Weights of a small mixture-of-experts language model, trained from scratch on English Wikipedia: width 320, vocabulary 8192.
Below are experts of layer 5 (counted from 0) of a mixture-of-experts language model. Rows are named gate (a neuron's input weights, with its number), up (a neuron's input weights, with its number) and show model dimensions 240-319. Each number is 128 + 24 x the weight over its row's rms, rounded and kept within 0 to 255.
Before each expert's rows: a language model's description of what the expert responds to; "mostly gets" lists some tokens that are sent to it at least half of the time. This comes from a sample of Wikipedia text that the model never trained on.

# expert 11
Description: Romance-like word pieces
mostly gets: "pha", "g", " du", " del", "go", " Inc"
gate0 [136 131 138 174 142 139 118 133 119 124  87 148 132 135 121  95 108 122 134 123 130 134 136 143 127 146 173 151 118 140 109  84 160 133 122 114 120  79 115 129 155 159 120 155 111 125 157 154 173 147 128 134 136 136 163  91 129  85 129 149 139 129 137 123 126 126 123 106 107 141 134 136 109 142 144 115  92  82 104 159]
up0 [100 152 178 142 144 139 119 157 134 117 127 121 136 136 172 141 128 136 150 120 155 144 138 113 163 132 161 138 124 144 133 142 109 114 134 156 113 125 118 113  88 118 102 159 137 119 136 115 106 127 133 102 104  64 162 133 155 172 127 101 124 171 145 114 135 109 147 152 116 130 101 134 157 146 116  99 143 116 112  93]
gate1 [142  88 148 131 135 158 113 145 125  81 160 130 172 116 148 102 117 108 107 165 126 121 152 165 145 123 130 123  99 107 153 141 136 117 112 168 168 125 128 145 116 149 119 125 116 116 113  95  61 103  56 131 108 178 135 110 109 107 118 170 163 130 132 111 152  96 135 110 125 128 153 157 105 128 104 106  98 112 133 131]
up1 [103 148  65 104 128 135 114 131 100 134 107 145 125 135 117 126 179 165 118 144 117 138 145  79 129 146 123 123 131 166 104 107 109 115 120 109 133  85 152 142 152 112 164  92 133 118 111 112 135 131 114 115 128  71 111 137 141 131 136  90 117 126 124 117  69 143 151 106 114 177 118 144 133 139 104 143 125 129 106  94]

# expert 31
Description: Word-initial fragments
mostly gets: " di", " However", " f", "·", " trans", " b"
gate0 [146 133 146 131 151 102 126 132 165 148  90 136 154 123 102 132 106 115 129 134 109  58 154  91 126 152  83 155 124 158 150 155 124 127  81 128 118 113  87 127 148 150 108 118 134 129 112  98 118 159 150 124 120 148 149 136 143 167 111 140 123 126 154 151 152 170 117 107 142 117 103 123 156 149 160 136 160 133 132 152]
up0 [117 150 122 119 120 133 117 110 128 113 153 159 177  98 113 161 148 179 147 141 125 146 127  95 149 136 118 152 148 134 143 156 138 124 135 186  87 123 140  73 143 124 183 124 140 161 172 117 125 146 123  84 144 140 119 100 166 156 132  96 120 159 178 111 161 130 104 156 131  90 127 146  96 136 101  97 117 133 134  86]
gate1 [125  95 121 130 127 178 148 106 141 104  92  97 142 117 140 142 150 112 170 122 130 121 147 116 126 149 116 113  91 121 113  99 126 173 100 135 122  96 119 177 130 154 165 123 156 145 119 113 107 134 117  46  85 122 134 153 144 122 109 118 119 142 133 122  81 122 187 185 125 127  97 125 129 131  95 123 170 113 147 156]
up1 [116 151 113 144 109 115 134 129 127 184  91 124 166 113 126 138 122 111 163 108  84 119 156  95 142 127 168 131 137 158 143 128 104 102 143 195  72 125  97 116 126 128 149 175 153 173 129 111 113 100 131 150  98  96 122 150 122 101 136 133 139 134 147 122 131 128 134  65 119 112 141 100  97 111 144 146 130 127 126 125]

# expert 8
Description: Common word stems
mostly gets: " high", " human", " different", " great", " late", " strong"
gate0 [ 92 148 132 125 119 129  97 110 106 163 161 117 111 122 124 148 141 150 155 121 112 150 162 112 135 153 116 142 174 124 169 118  86 173 108 146 141 106 149 135 130 123 104  91 145 126 132 131 128 122 106 125 133 159  92 110 156 143 154 160 138 124 173 165 140 107  71 131 112 126 143 134 115 161 166 129 105 147 163  59]
up0 [142 104 115  92 105 123 134 163 127 101 158  92 148 150 103 113 157 145 141 172 136 101 117  90 158 145 173  69 174 164 117 131 135 113 146 149 123 114 129 152 109 180 147 126 152 132 116 118 129 122 146 119 146 117 130 140 136 132 153 179 126 156 127 158 132 141 109 120 137 163 141 137 103 120 130 105 123 120 142 123]
gate1 [122 145 158 133 135 131 156 146 155 136 113 149 124 165 129 145 104  68 147 120 127 159 131 131 133 102 124 134 142 129 146 191 131 176 111 139 132 100 128 158 100 131 143 149 135 130 151 108 162 139 115 135 115 115 151 134 122 133 129 141 120 126 152 152 141 119 123  96 167 159 116 158 132 173 118 129 153  99 100  98]
up1 [166 134 120 102 168 138 129 188 140  92  93 113 162  85 157 141 121 123 136 149 151 135 140 149 123 102 133 154 131 157 141 127 115 112 126 117 150 119  93 143 116  90 143 118 129  99 132 125 134 171 126 103 101 125 148 114 172 146 152 119 144 132  91  87  96 108 114 165 100 151 127 137  79 147 152 122 107 103 142  69]

# expert 19
Description: Infobox line starts
mostly gets: "|", "=", " Preced", " Species", " Genus", " •"
gate0 [167 138 115 167 133 125 137 118 152 162 157 128 118 109 117 132  88 135 103 132 114 136 113 117 141 179 141 101 158 104 115 116 133 113 118  93  95 151 193 136 110 101 106 161 121 154 154 100 147 115  99  98 127 128 140 149 143 134 137 184 116 140 160 124 120 146 107 112 129 136 123 142 113  76 133 136 146 129 154 101]
up0 [ 98 122 139  88 101 112  83 150 121 112 113  89 160 148 145 121 114 131 140 107 114 151 117 149  87 106 113 111 115 129 138 117 140 128 150 136 140 155 112 119 138 167 155 139 128 137 128 133 104 159 147 107 110 130  42 113 102  86 111  82 114 118 117 105 121 127 145 131 105 141 137  75 141 108  95 155  97 134  98 141]
gate1 [157 105  73 120 151 166 116 153 163  96 121 120 163 126 125 149 136 108 115 142 124 144 121 112 145 123 121 145 138 120 117 134  94 145 163 111 119 125  75 119 154 129 123 157 145 136 142 173 114  67 110 106 153  91 108 137 132 105 132 163 121 135  89 149 106 146 162 176 131 122 107 141 102 112 120 166  95 156 162 149]
up1 [147 114 138  83 133 109 145 141 116 115 155 162 124 105 131 164  99 173 101 123 134 115 143 165 109 150 160 161 128 101 129 126 162 124 135 123 113 161 146 118 118 139 132 131 136 133 168 141 123 123 153 143 128 107 176 147 154  95 150 128 119 120 138 144 143 129 128  48 116 103 113 101 113  93  84  86 128 121 114 117]

# expert 0
Description: Clause-linking connectives
mostly gets: " and", " of", " or", " but", " by", ","
gate9 [111 152 135 102 154 130 112 174 104 138 130 116 127 145  87 119 148 163 163 111 145 139 125 128 169 124  96 118 127 117 129 130 125 135 156 125 119 147 108 100 121 140 159 181 172 110 154 171 124 149  88 113 104 137 126 110 134 156 116 107 150 137 146 136 195  89 145 137  95 127 154 161 177 129 108 106 128 137 155 135]
up9 [118 160 115 123 135 107 110 155 139 121 155 122 141 114 115 112 131 111 173 122 126 134 131 152 100 100  99 137 146 143 127 118 132 109 133 107 153 105 104 123 145 145 130 146 177 104 159 148 127 153 141 131  67 138 144 153 145 187 106 127 139 127 127 125 117 123 120 114  69 102 119 146 150 119 136 149 134 138 126  94]
gate10 [107 142 107 181 123 133  93 148  93 153 116 149 132  98 132 147 118  91 114 108 132 133 128 128 101 150 111 150 128 106 116 154 154 110 128 140 131 132 113 130 115 172 112 106 108 106 152 103 149 130 171 132 115  75 140  87 134 166 150 151 103 115 152  98 153 175 108 163  98  89 134 105 130 137 118 107 111 157  78 163]
up10 [163 118 135 107  89 127 153 129 124 123 138  96  99 176  93  75 104 160 114 156 102 147 183 118 159  79 108 129 176 126 155 134 107 112 144 158  83 172  86 136 153  96 137 153 117 107 184 166 136 107 101  91 126 145 116 154 121 109  78 104 133 133 138 138 156 104 144 155 151 139  97 153  98 130 126 115 130 120 154 104]

# expert 17
Description: Capital initial letters
mostly gets: " E", " C", " T", " St", " Co", " M"
gate0 [129 131 120 157 154 105 165 135 185 122 148 117 104 133 114 176 133 139 143 113 121 165 128 139 108 180 116 125 166 149 100 155 164 110 177  92 134 134 127 138  98 128 131 157 128  89 149 119 140 135  94 136 105 116 136 177 137 123 114 147 125 100 125  98  98 108 131 146 168 134 164 107 133 122  96 120 129 143 139 146]
up0 [159 171 126 138 132 147 153 127 163 137 139 139 117  89 135 133 136  61 117 121 138  94 120 124 103 136 164 142 128 127 102 153  98 130 152 100 155 114 145 125 133 169 128 134 115 101 119 151 141 120 167 132 155 130 162 156 159 133 148 157 103 105 184 137 145 129  71 110 106 119 152 111 189  87 119 156 135 139 134 138]
gate1 [159 130 112  72 127  82  88 160  83 173 122 142 140 151 151 105 101 126 133 177 176 111 103 119  96 125  98 150 113 116 160 104 139 129  94 179 156 127 118  80 145  85 121 123 170 130 164  98  65 169 124 111 122 108 141 113 133  91 113 144 121 118 124 106 176 127 120 132 128 168 143 140 121 165 178 133 117  66 113 172]
up1 [132 127 117 147 115 103 112 126 100 119 135 130 127 136 102  78  97 162  94 118 110  96 144  99 117 128 112 139  88 127 121 112 108 110 108 122 136 121 124 156 116 146 140 101 150 127 107 144  90 131 169 149 119 123 144  85  94 146  64 165 112 129 140 120 139  43 131 108  82 152 110 147 139  94 140 155 122 138 104 154]

# expert 21
Description: Opening brackets and breaks
mostly gets: " (", "(", " [", "[", "_{", " (#"
gate0 [ 94 116 108 175 124 143 105  95 120  82 137 133 129 110 143 134 153  89 125  99 167 131 129  92  86 167 169 133 127 114  94 146 120 128 118 108  90 139 109 132  84 126 137 107 158  91 115 136 112 107 103 141 133 149 119 178 138 110 135 124 112 102  87 125 134 126 152 153 132 158 111 108 156 113 131 156  97 157 133 103]
up0 [126 143 105 101 131 134 130 148 138 116 140 156 115 164 149  95 146 138 129 158 114 131 135 156  92  82 156 118 129 148 132  96  98  93 112 162 145  82 145 154 112 149 123  96 138 179 121 136 123 116 133 133 140 143 112  65 162 111 123  98 128 120 128 102 145 120 129 149  77 148 151 135 129 139 109 134 111 140 103 112]
gate1 [103 162 102 106 118 129 113 122 116 101 134 112  95 160 121 122 151 133 148 102  85 134 148 117 121 108 102 157 143 162 142 139  95 139  83 100 128 139 136 156 143 134 175 120 151 140 164 111 130 149  99 121 105 147 109 130 110 114 137 167  74 111 124 115 127 120 153 163  82 140  89 103 122 155 113 185 120 119 125 162]
up1 [144 107  84 117 158  91 147 121 116  94 127 120 143 117 117 109 107 159 163 149 129 112 133 141  92 130 204 142 127  85 117  92 127 122 147 120  95 136 155 115 146 146  98 121 113 131 124 113 145 114 147 168  94 101 110 158 126 136 155 125 104 120 158 157 107 120 145 153 144 139 123  96 113 169 116 124 122  98 119 108]

# expert 13
Description: Table cell separators
mostly gets: "|", " |", "|---|---|", "|---|", "|---|---|---|", ";"
gate0 [103 125 152 165 143 135 153 129  81 116  63 128 149 165 136 121 145 135 188 146  99 150 137 172 142 115 140 123 117 113 122 135  87 174 108 140 160  60 130 116  95 121 139 155 120 139 163 119 136 127 104 119 108 113 149 125  70 126 177 140 138 117 107 145 129 123 132 125  94 118 128 138 144 136 113 115 141 126 122 111]
up0 [135  96 107 135 122 124 128  99 127 124 147  99 125 145 143 132 162 101 155 150 115 161 140 150 168 105 161 118 148 140 138 123 117 136 147 133 106 113  69  86 104 124 179 132 112 131 112 158 120 125 122 126 131 142  82 108 113 112 150 137 130  93 114 138 156 119 132 135 125 124  77 127 119  89  70 159 137 107 128  92]
gate1 [105 124 128 135 129 111  91 131 106 151 132 122 151 122 120 114 145 130 178 142 150 149 108  93 170 119 115 120 112 168 124 112 147 122 111 150 139 139 196  96 116 108 117 115 202 165 130 176 136 115 154 100 157 126  88 108  95 134 111 135 156 106 140 137 139 134  81 134 118 129 120 147 117  97 146 161 109  87  91 158]
up1 [110 139 150 125 120  86 114 144 185  89 159 134 135 144 157 131 110 105 114 158 136 121 154 158  85 143 118 148 132 138 139 157 101 119 155  86 144 107 139 108 121 127 125 126  40  72 116  96 136 124 143 149 139 109 161 148 146 125 156 138  96 116 137 138 141 143 158 132 161 147  88 133 174 180  80  93 136 149 159 126]

# expert 14
Description: Non-English name syllables
mostly gets: "č", "zz", " Khan", "kh", "kar", "ull"
gate0 [143 139 158 132 166 163 115 104 158 187 145 118 112 124 154 110 117 112 141 117 142 127 118 124 119 167 120 112 122  96 163 118  92 125 144 123 122 169 130 135 124 142 133 139 117 119 136 127 115 156 180 107 138 140 118 129 161 133  94 139  75 139 126 125 103 127 114 110 119 128 157  83  80 138 122 149 127 155 109 100]
up0 [143 167 140 118 180 156 167 123 116 153  95 116 121 140 133 118 115 133 152 117 104 102  91 146 182 126 147 140 155  97 109 142 110 136 134 149 132 107 146 119  88 107 119 103 142 114 122 144 107 126 137 117 125 139 158 149  84 103 129 155  97 136 140 137  95  93 144 101 101 122 138 112 120  85 134 135  89 126 111  94]
gate1 [147 154 155  87  96 151 156 130 115 101 115 183 151 134 132 113 155 129 143 125 126 137 116 160 135 134  84 138 126 121 118 135  91 148 103 136 161 133 103 116 110 122 140 158 122 118 122 133  72 140 142 122 112 106 130  92 128 121 112 200  99 133 169 123 113 129 121 105  73 122 129 128 131 127 107 110 152  95 138 153]
up1 [120 113 119 151 116 146 115  75 140 150 102 132 159 155 130  91  98 159 152 108 129 115 146 104 152 121  70 103 120  88 141  90 124 116 157 119  78 151 142 148 156 117 107 155 128 126 106  81 146  79 149 101 113 134 140 129 119 143 137  77 135 135 110 160 129 108 121 165 140 140 121 112  73 164 161 147 119 132 124 124]

# expert 9
Description: Titles and apostrophes
mostly gets: "’", "'", " Day", " You", " Song", " Night"
gate0 [113 138 137 159 133 151 144 140 124  91 134 124 137 127 152 108 132 130 137 136 110 147 108 145 120  99 154 150 118  91 197 162  99 107 154 123  97 134 123 120 133 118 123 158 145  96 163 147 141 123 115 120 136 118 146 123 154 144 102  92 143 131 114 102 118 114 161 136 132 126 120  96 166 153 146 103 162 110 158 123]
up0 [142 114 152 149 147 126 148 152 131 114 134 136 142  93 103 115 175 127 178 140  97 104 108 105 128 126 132 136 130 136 167  89  95 111 143 133 123 116 177 139 158 110 110 129 169  93 105 181 132  97 174 117 139 112 154  93 145 149 127 148 154 116 144 125 189 151 156 131 111 112 144 149 169 154 109  85 115 122 127 111]
gate1 [126 125 110 135 144  96 110 119  99 112 152 110 113  98 117 122 134  97 110 109 105 128 134 165 119 116 106 109 169 104  95 132 124 175  88 123 131 158 116 145 118 154 142 104  96 122  76 113 135 104 137 169 101 121 169 137 131 113 121 115 147 126 136 154 145 128 134  95 124 134  97 158 128  85 135 108  84 139 119 124]
up1 [140 129 192 144 150 160 128 121 147 126 146 139 100 112 106 102 147 125 132 124 122 143 142 110 125 116 139  87 115 120 146  92 143  69  97 137 129 165 194 133 124 161 110 119 145 149 118 143 146 114 104  87 153 156 106 119 165 113 138 110 138 137 164 102 159 125 128 118 153 148 126 126  99 117  97 125 149 129 102 107]

# expert 3
Description: Infobox field labels
mostly gets: "See", "Personal", " Date", " Died", " Candidate", " Preced"
gate0 [134 183  95 166 166 103 119 106 148  95 122 106 115  99 139 158  92 183 176 109 105 120 103 126 153 120 146 124 126 149 147 146 157 137 149 134  99 119 145 135 113  99 101 136 157 165 154 153 158 123 173 118 118 126 164 125 157 122 174 114 137  97 128  81 111 117 126 109 111  90 137 124 149 153 124 109  96 141 114 114]
up0 [151 182 146 148  98 154 137 110 114 103 142  81 121 143 157 141  94 131 127 138 121  98 145 149 151 128 167 158  94 140 142 142 158 138 128 182  74 119 177 114 132 111 129 117 143 153 105 103 128 110 122 118 129 118 140  80 149 157 116 145 107 133 144 140 142  91 121  74 138 116 131 118 133 124 120 124 141 116 113  59]
gate1 [151  91 130 165  83 118 124 127 153 156 164 144 146  98 123 115 121 152 110 151 140 152 141 124  84  88 123 108 106  98 112 164 171 166 131 123 134 103 164 163 117 102 123 143 169 111 122 132 111  94 125  59 132 112 125 120  99 116 166 142 131 156 130 104 156 115  95 148 111 138 126 151 157  96 145  93 117 159  78 141]
up1 [139 137 121 145 120 137 115  94 114 120 178 142 148 100 139 121 124 112 131 122 110 144 119 126 138 143  90 166 147 145 158 155 136 148 116 126 152 177 122 136  99 121 150  93  82 137 111 137 113 107 178 101 111 131 166 139 142 143 158 144 115 134 198 139 177 177 140 136 149 119 184 157 144 157 145 115 152 146 110 153]

# expert 6
Description: Place and nationality names
mostly gets: " States", " American", " California", " State", "American", " University"
gate0 [110 154 140 111 153 129  98  97 127 122 167 129 130 136  81 102 134 143 105 162  93 108 145  86 152 141 120 136 141 105 111 155 115 133  91 169 139 127 169 128 111 136 101 140 131 107 152 133 131  94 125 134 111  98 137  93 150 117 174 128 120 140 142 149 174 162 136 123 123 133 170  77 135 179 188 113 148 137 153 108]
up0 [131 104 138 133 108 118 155 128 111 117  86 174 130 151 108 115 133 103 187 120 102 143 122 156  97  92 163 128  88  97 113  83 125 108  79 102 121 120  86 143 163 113 183 110 158 104  98 130  98 118 115 118 148 110 160 123 120 120 129 102 146 146 123 141  91  75  88 116 137 120  85 140  94 110 129 165 115 121 110 130]
gate1 [101 137 180 155 139 137  95 127 150 133 102 110 101 148 150 143 146 155 148 154 176 146 131 139 103 130 127 159 157 131 121 107  99 157  96 174 130 121 116 103 123 119 123 135 158 143 116 136 136 151 126  99  96 165  92 114 107 101  78 140 113 171  86 112 147 131 131 127 139 125 106 128  94 160 137 135 123 112 118 102]
up1 [128 136 192 107 124 108  89 143 161  90 139 153 127 130 133 167 118 156 151 146 127 129 173 137 153 145 121 143 122 131 154 113 121 105 121 171 134  73 131 119 117 129 135 154 124  87  72 122 138 139 126 134  97 149  92 134 134 102  71  89 142 122 175 153 126 135 141 131 115 158 129 140 120 139 119 117 123 104 122 127]

# expert 27
Description: Determiners and in
mostly gets: " the", " a", " his", " in", " an", " her"
gate0 [138 146 105 157 157 118 133 122 150 146 119 147 159 149 101 165  77 162 131 148 120 129 135 118 121 139 117 104  95 138 175 123 128 139 134 143 159 146 124 129 121 155  74 156  84 155 147 190 131 146 165  83 138 111 145 128 149 155 120 102 125 130 120 154 106 124 133 127 104 143 158 126  94 111  96 142 139 155 127  73]
up0 [150 164 114 165 100 141 132  85 147 131 113 112 123 147 129 130 110 114 164 172 147 143  87 146 154 108 122 144  98 132 145 141 139 109 117 129 149 128 161 119 144 155 158 148 110 149 107 143 119 131 115  95 130 129 155  83 147 161 167 129 146  94 143 130 164 101  78 148 154 127 117 119 118 146 128  91 144 164 117 118]
gate1 [131 140 143 134 108 169 123 106 152 114 118 120 158 155 137 141 121 130 133 131 119 141  78 125 132 141 144 146 147 158 172 106  83 113 127 145  89 155 111 145 135 114 138  87 128 130 143 133  94 140 182 169  80 141  97 118  99 152  97 150 124  88 123 104 126  99 162  92 120 134 135 109 106 102 114 118 121 134 120  96]
up1 [117 121 135 120 123  85 112 139 118 135 140 132 115 130 129 103 129 100 111 188 113 132 153  82  88 148 116 119 135 119  80 164 129 109 127 145 122 105 109 129 125 116 160 173 138 171 152 113 165 148 152 130 120 104 109 138 156  90 130 141 125 142 136 125 139 123  89 167 117 164 157 122 111 130  91 130 109 114 165 160]

# expert 30
Description: Verb forms and prepositions
mostly gets: " with", "ated", "ing", " used", " such", " known"
gate0 [123 122 158 108 137 132 184 113 124 105 115 122 149 124 126  73 127 138 102 119 137 156  79  96 140 112 159 129 131 100 121 100 115 109 126 142 166 107 121 136  94 138 135 140 116 107 174 112 125 130 101 168 145 144 125  96 125  89 160 179 109 201 124  98 114 160 150  98 129 147 151 114 181 124 128 130 179 107 114 118]
up0 [115  56  84 154 122 113 142 136 132 126  89 127 149 138 107 156 166 165 131 148 121 103 119 112 118 147 120  72 125 127 153 113 127 144 133 121 146 121 132 118 146 141 163 113 114  99 123 145 119 145 122  65  86 108 168 144  79 153 142 137 175 138  75 129 100 144 109 124 121 116 139  96 135 162 135 130  96 119 172  96]
gate1 [127 176 143 161 104 115 116 107 143  98 140 142 121 120 125 152 115 105 126 140 149 124  94 146 105 118 140 134  71 165 116 149 148 143 109 109 166 135 133 133 120 124 151  71 149 128  98  98 179 138 132 124  88 102 136 100 122 128 118 158 103 109 145 110 170 122 123 111 148 105 126 135 115 161 165  93 106 170 147 169]
up1 [127 126 142 190 107 130 105 160 107 125 128 124 159 135  85 135 146 127 117 122 154 124  74 153 136 129 130  97 132 127 116 116 119 144 117 158 159 155 145 180 115 134 116 125 156 123  79 111 188  46 125 120 143  99 139  76 122  94 138 130 156 145 130 138  96 128 120 113 188 171 128 137 139 103  89 174 108 135 133 106]

# expert 23
Description: Months and mid-word pieces
mostly gets: "in", " October", " July", " August", " DF", "id"
gate0 [105 134 135 139 150 125 119 104 113 150 117 125 133  95 114 105 152 164 115 146 110 129 119  66 163 106 188 130  99 119 140 110 121 147 111 112 126 162  92 116 123  93 162 130 112 126  73 177 109 161 151 134 147 115  92  76  86 126 150 145 152 103 144 100 133 135 145 132 108 123 140 123  80 145  91 128 199 120 108 141]
up0 [ 99 170 146  96 157 162 135  88 119 118 122 136 156 147 121 132 132 156 132  95 151 103 147 125 167 115 190 135  95 115 139 115 130 171 117  81 113 139 149 109 104 137 132 119 150 120 125 175 136 119 123 138 123 144  88 137 130 136 113 128 101 121 167 119 104  99 175 134 130 154 119  87  82 116 104 125 165 153 122 154]
gate1 [142  97 109 113 126 134 131 171  90 129 173 159 113 134 147 123 105 128 144 115 132 146 102 138 110 138 148 120 195 129 106 105 102 108  96 124 117 169  90 131  93 131  89 129 148 128 130 101 131 123 164 100 123 134 135 128 176  78 106 129 137 129 135 147 155 108 111 118 158 124 142 130 145 114 127 109 130 118 122 120]
up1 [ 70 143 118 119 137 107 111 119 118 170 164 112 102 170 142 139 140 144 128 121 122 113  91 136  97 146 171 126 130 106 112 145 125 141 131  75 140 125 140 104 104 137 115  71 138 144 150 113  99 135 172 140  90 147 102 110 104 123 118 126 165 133 111 128 130  97 106 112 140 133 145  79 123 163 133 113 125 135  94 123]